Below are experts of layer 7 (counted from 0) of a mixture-of-experts language model. Rows are named router (the router's row for the expert), down (a neuron's output weights, with its number) and show model dimensions 224-255. Each number is 128 + 24 x the weight over its row's rms, rounded and kept within 0 to 255. Numbers have three digits each.
After each expert's rows: "comes before" lists some tokens at least twice as common just after its tokens as in all text. This comes from a sample of Wikipedia text that the model never trained on. Tokens count by the router's weight.

# expert 29
router:091115177124111116143125136177115102142105199106139147130152136131123147125150083133113139129126
down23:117126114128135114149162129081134082117095166133129143129138096137173117108132140193114128166129
down24:127125135159122157121108138098112121125209166122134164122152131139125138107102139140141069095108
down25:150133150127176136152137121157146119102150119159105114120106121120098095142121143104118117141117
down26:089122085146070099110108115149124135095152126128127119095150115097116145127134111131100144099116
down27:167118114115138106111103158157118124135104074132099122105122145097118130108126119095146109133145
down28:134169104149122142136161108120152158152146110104108085121124110092107173130107133112119122122100
down29:117109116122142138112114145133140128130120115114157151157128121113161109136110114128152142099112
down30:112115147112116154105139129137138106102123159140104127110120079147148108137108122129120145114119
down31:085155139151124116132166138141150162097142124145119118123152101127119117151138118166135114117126
down32:085115144137133119162146108128126179162092150044154155144122102154113078144156113188103137127112
down33:153067124134154107122139109127142136128117159170137151102130144102148112124140138125092117119194
down34:165107158161196134079117145183131126141110131126125131144140166151128167128163124101108128130119
down35:126102124138159113148128138117138080103109154130139112116112091109105182118093169150133062127152
down36:131142100131143126179102147082098067150126113120145068132133127114148103120180163130184114136104
comes before: "\n", ",", " of", ".", "|", " and"

# expert 13
router:120156105092115120140125134123161090155131132101125134132088084129119153153118155151181119143108
down23:090118123136175114134119189163183108117166158127145079154099050152109136111147144128122108108165
down24:111147098138141110107112170131162112172118148132139140117079137129112150151112130126062122167059
down25:102122118118138121111131112159136148082084147111060129156122129158118106130129153151119132115124
down26:125078087122093088130124165124167141146131148075143113116148104155163118116167123125139131134149
down27:125130124165143137136111121122139149104185128119170141144135156127099152120155132175127134157126
down28:127153149156152113120146143157129150098111161088165102167132091152133110145159115158128142141161
down29:146137130145121163098149140148113168146120103143129114093174108134117118108124122108111077144135
down30:170105140133167144108107114137160172107122136057099127165127140078127063095115141145113148074153
down31:120107114101148109119122089139108070098107106078104165142125112199145197164140103132147155103153
down32:130130130105135127105133151117144139147133148140165140100121132104133083143114180104087125092147
down33:105153118151126137127143143132127071081125100120136144115140115109162114122133142129162141058127
down34:132118141125117102077175129100112171138108137133138130108137121140139085139058120123169125142093
down35:095154146120082158130129148141156245097082100121132120098117122103183122128094123140154145130110
down36:133138105128129127151126134117149228072121122082134108138133117080162116085140146116138129107095
comes before: "\n", " The", " It", " In", "5", "2"

# expert 23
router:167135106100168124122161111044089107115099155132147104089118108159128155149116110120107130126153
down0:076090110092124105139128149171151084140157098147076106127125072173189119145162080136124140100133
down1:114156134131156147109112129089142151081131144139166107167130155086103125107128133138119099098059
down2:137092128104103104116092133149150058151117089127082127114135127126132105132146116066136108148077
down3:176159132114127120141150143136087143148095125129137089104105141137153146134122107090091116141119
down4:087097166110148169149162130128131222158109113123095150148155143148162121113130184126138150094124
down5:163122159095124137086159090140109247079122136076081144155118149138189139129098125131135099121116
down6:161132159121145144139117129165129163137141111145099156129143145191136131150130119152134158169090
down7:172128146083147154155110135119125180168116169102126139130145134145140139120070141123117119133133
down8:160135115157138152162146121117126164167129114110125126142158094134107149131099090125196140102093
down9:114140157112119140123138143080109185110122121134122109124115087111104163124146129095144123131136
down10:145134087146131131152116181142153236102148131122106128117094122115133140162135135137122129141140
down11:139109125101136094150142122138083137118195136117133115126110126103090098114143102128135080121102
down12:134110151110095110139121138153111208179151107128134117134140136110111131125100139098122162144107
down13:120117140081128118177119125162151255150109136131128161127119123141144136102089082133137132124127
comes before: "\n", "-", "|", "The", "==", " \""

# expert 16
router:085131076131132130128145104133100098071138135110151110128148119151153123136094148151117143113115
down23:052151133092143112135156155127143016125121138144135127170118115103093091091140109168147120101115
down24:138094099166153149120139142142097166150129154114106098139101158124136116146152140140140134131088
down25:184110137113112081141143127158147116113152135142101121113143140125157113095129116128163144149121
down26:145113135124141114140122136135138146148146152127131154132098119118125060117087120146177155125111
down27:134108127127110144089172099116107116122152184160102143120174138154146124116100132128141141128135
down28:134108144100128161116158145168129051098141127128155149139128115135114119142173111109108100116113
down29:116154116123112130114140098140116254132114110085123175159154157156115111077130087116139116147121
down30:165113171176127128115099108127122137144162154099122131094127102122098146124114126163143143109094
down31:105099149114151186167105161108087189106104101143121135127183150095138121129152125183154110168100
down32:115139087145098097160130109113146144132119126112130148077107119113134132126137118103085152122092
down33:060140160193138071151129139132108169134128130137114105130110119120125104122121108148134143118114
down34:105121125133091122127161115141141156106119149129170149103147137124103145160098106101107146093103
down35:118111090169161102139150106130107120148112108105168132120100118142129186140110151117131129149141
down36:117113118105128130154095115127155111138143123114181153150125098112120103136137124114122152115121
comes before: "\n", " the", " The", " He", " In", " "

# expert 30
router:108134185131147128135157112091147097141123139125138123117101148097157134104094095126134169100149
down0:120122144150136091088158110122142175156114094120130152105108168124167138152111174148079130113150
down1:120136122130130085100128131147119094132108126129132160134131137088104128121148103095165142087151
down2:165104118107106179135091171124095166093091151129125162129151102140076146160142125131134114117138
down3:085139107105150110152138172110134122145141130144110110143102179144170105148101116130111157129151
down4:138130090123129128142127076134123043120136152106111119130117098135097175167117158164101154100092
down5:116156147123172113147184122117160187147161109107162105120058069150115110090118141153108103117134
down6:116158096117156132134187056136161150133134095151164118093122117120118143136129157132107112130117
down7:157095157102122108113113137127130152123146154102072151166106088105166127138087123137067145156122
down8:121156161153152130107135095109117121094096148098140141124138082101164115127110118147138132162155
down9:101109081122137143160095134127142161100130168116101137147108117118127144169113148109180125085157
down10:099127114152119113149162130110129140101133118138155136117107152086129096111122134120118103159125
down11:184098117139113173120162091137139179101149115079093145126150126123161122116138090130148085160118
down12:097148165123129179103150135159154153133117137125124125143066110114102159140113153122089123115115
down13:139218133142124140153124121105132145116136158138138158115141079152131139140136176159173144105096
comes before: " the", " be", " a", " as", " been", " have"

# expert 10
router:135155120164101130118114137125138122141138164133125154110149096143150140088123150161105106123131
down0:125113145145116152116114123126126086090146123119148105146185159103098152155101171162116111098124
down1:130155147143178120129133168121149135111118125124131169114125129147104119131139118151081182112144
down2:151125151133128140140137165104084115076073117102099120117115149113106139130131139137105091156117
down3:133120115108158151136177143082116174155118125133170132159157113138122122148122113173135140123112
down4:145115113178127119126119136111130152142138182187131175132128133129126132162102099143126107119117
down5:130152142152165117127112119029155150135098126130133160124144127106129150102152152144114124127101
down6:148100115133132094075078132091132135118115135123138130154158107139086156131097150121097105140127
down7:085137155135105129103144128136130130110119112136112121087142134111097143165131100107143156129132
down8:080097130118151136129163140117127128130104143127216123139113114134113148106124149162154137121076
down9:132129109162133123134100138139136108151124141129103116129112152110190112140111111106144113102156
down10:144123116138089137115105167117098106128130118127115137117103165095135138121155126092168151094156
down11:126117115132121139129140140111154119140123133140149123131108126187143120125152123171094133110110
down12:099145158138148150114119068133101075124126169138159119111186140128133123138104122163158105116149
down13:150149124129177146114096126106147122152077102128116126106143107136106120117144147141062141102132
comes before: " was", ",", " is", " and", ".", " in"

# expert 8
router:150130086150055115126131115141155146154094132083098104152135140171115148115167139154144136146130
down0:143128127126098109161136112137168134122113128170112102097106150097133122131111148141120116149137
down1:102126138129129075146142113105133095162106113118136076110120153171148105136122118133109096129142
down2:133103137138099142146139165096147118101112154128132115125179160123113141149127180122125130108146
down3:115106131162154138156139163143104095115140114123144139101142114100121180113142106129127136148122
down4:149142098118133181114138089111116090125083105151143127133137137118124146132153109112117152151127
down5:090185127128140122120149163106122151112105187161115130080146103079118138138055131085141105134130
down6:124125105177111158140151110150120123142115091134101125160145120121137113100135132083112144163113
down7:124142163134144123131079131185131090140154133151137112129131114163120145140123113175121177126150
down8:106176155173138148136096123127088136154133114174104162147126121129090108122163162154097158123143
down9:141139124125138116146154079111157107100122145119106117070134105143131126110117147111138111146173
down10:098123131080113129143148143143148103085136141117149126137148097112129144156089147102139136103188
down11:154129121104147137072114113138144138095127128072107127135182142124133121121116106085154128096143
down12:104140132133146130125161139103109163136108111136134126123123089127111137138145123120178134156108
down13:144121104158106151146106134137138139131115132072099137108142124123105134134126100132115110117135
comes before: "ed", "ing", "-", "es", "|", " of"

# expert 28
router:132148154088127135138109166148127122115137112122132121085162117133163099142117096157084147117095
down0:139144103121109152108135103131126145163145109121114132136092144082119140160088107113062113096122
down1:111134100168124102074079156106117122052149149109146141063117125121154088074127141138115115122111
down2:109102158130154130093082107157118102118107127129130142136137166159127110091096133137083103129139
down3:110106132157149139103131152096106120093135153138157157119124111080147123111098136145146113127096
down4:122114130075127111100144147114115125126158137134121122119103142109125138086122145101122119143122
down5:121111168143083117140127114139135144098082140141093129103109096157178127136114117138112153121149
down6:147138147146102118085114140148167043080157108106142094108118154113110122120187167144113131139130
down7:110149136105131134134099150134102140138099121131143137193135129139148126108119164059128090111126
down8:174126081148156151132087126130119117154158103127141119141132121149136186150130110161136158174108
down9:132089137137155113130168117122128132160122165144161114099148071127111107124120132113107141159135
down10:149143102130120101085151140109168143138156153175134146097143144140147140134103113151094128117107
down11:099094141144133054169136135119090114088130117132102124124127160134124131130125141122138115114162
down12:141131103177112102148137104157171097090100136144094108147114159148120134135117104141170160107145
down13:084126141150116093146140123127102094139108104111137154140146086134114116157156098117139056124144
comes before: " |", "–", ";", ":", ")", "/"

# expert 18
router:145134101097142118131121155105150131146106115140104092136130163139096110175143166143147133139128
down0:165112130115087148113112104145167095119132131113098102121159102091131121094127124111101155145100
down1:135150142131101119124090121075087103132121176107148136135151127118091076153099142137129159134098
down2:107138108168113153157156155126138181139092166118139143136153119111092137139105164136120114111142
down3:125117130135128117118134103156141159099127129111141162099125154103135116129141103160115135145122
down4:100112110104120116103160150159122103114099137127161124075118164120125158126129115160106110094139
down5:147161177113148141143162146094191121100160075109108167118101122125140119113123195102126121106130
down6:117124088130122131106177111134126163125102114129145085093121172153152134090144115126102099120135
down7:096123145151143174121113098139115105161138124134164116151130080130100124156097138111119110099120
down8:092084127113110156124159118132122141144167116142125099128110183130141163130120124119122136113134
down9:166130182120118152092103136110151144100177160133145149137114147121135147122120149167144128121099
down10:127079134103141181117105169132103096138175136120175112126113091125138111137082123096120133109180
down11:085132120104161140134110136133092119115139107131122136124121109138140136152145155114142152125161
down12:120156124132100115102116118112129096105159152137128141158148145143124140072151046135135102120098
down13:174126183116108127124096132146131074116124160164119113152116114087140148116145155157157090132162
comes before: " to", " the", " a", "′", "ing", " in"

# expert 31
router:142156139163127143097143143173168170131131113106130129175138119110125142177127181120133142116103
down0:126112145189133100109105132131121141088155146124162110120127101083162104108134142110104144127127
down1:119152141155106105119137122144151104127121108093123111107143124117158141126093113133121151143146
down2:103114170116154124110091154110154095218135146179104120136105133148126107150117106225132099138160
down3:121157134090156171145123106144159166094139106169125109102155100166128147112099105124129072150111
down4:135111092145161110099108142115148134140124130093139080133105127131114171143137135123111140115143
down5:088126093106149147141130111149105102066145106137143139151130120139119081112122067106150148099111
down6:132144114111086130156112163122130096167172123120126179130139124101119126111132103169085108080134
down7:132113149166131148117108112152164125138130094110135125096111100170138106141125109081155142141156
down8:157149143128159124120123132141110151143105131128099126127134127116161120182124124175136099124130
down9:128126123130109093109123140107122112117095077146211113127122123146168129127083097117149136128170
down10:090126112150123121123142100138119129115102108129103093084149109131119137130149109098127145049103
down11:113141147132129132120110119112090115134157116127117125129115156113116104143139122133102091104111
down12:149129127163149103133095133118155089125151122145137124114105150160130127142123156156123083107125
down13:090121119133133091135152131161077133086141082138153135124145123178136096108176150145090135130095
comes before: " of", ",", " and", "ial", "ate", "'s"

# expert 14
router:108095152142165137173090131136153114145157144162128147097145144142126117085107123170126138136139
down0:127115075138153158083140121128046129128129128164074134126122140124133101143147140123086167137102
down1:181123077144082127111106128128171112099119192139135122112102134096134109139143139117093152133127
down2:114098110167132108161150109126110101117114132163144150134112149147181132131116122114147153094112
down3:125126107084149152150137119119143160135138106117134094111146134126126153127121154153120109169129
down4:136092135113143146085128134119156155110101115136111132124131129141135139142163154131103122143144
down5:114154167127102175128112142091179132146113117106114150085103068130129125126114101141146131134113
down6:111129150116111127091116127115141130140118113127137119154115157121123149135100127100152138138101
down7:127136147100105143152126104091106124124151118128115119136153097127108081140117142126177077133127
down8:064120147153140110165142128153132153134113108162116143100118141150134134126124123140072134134112
down9:143143159071134177129107121113125136103130088097196173140139116119126102193088165133126116099116
down10:130108079157073127124132115070168115123100088119153161109179119104155081124157139124113120122136
down11:131129122113101121097127117128158196145129140114080132118150122121138149156079131126117150103160
down12:123159127134133118146136162099149151101109136153085120110094089138126086139140148115133135091157
down13:137088098124141105138131101142124197133107136206102124119113158119147093174103170112095112109111
comes before: " |", ";", " 0", "–", " 1", "|"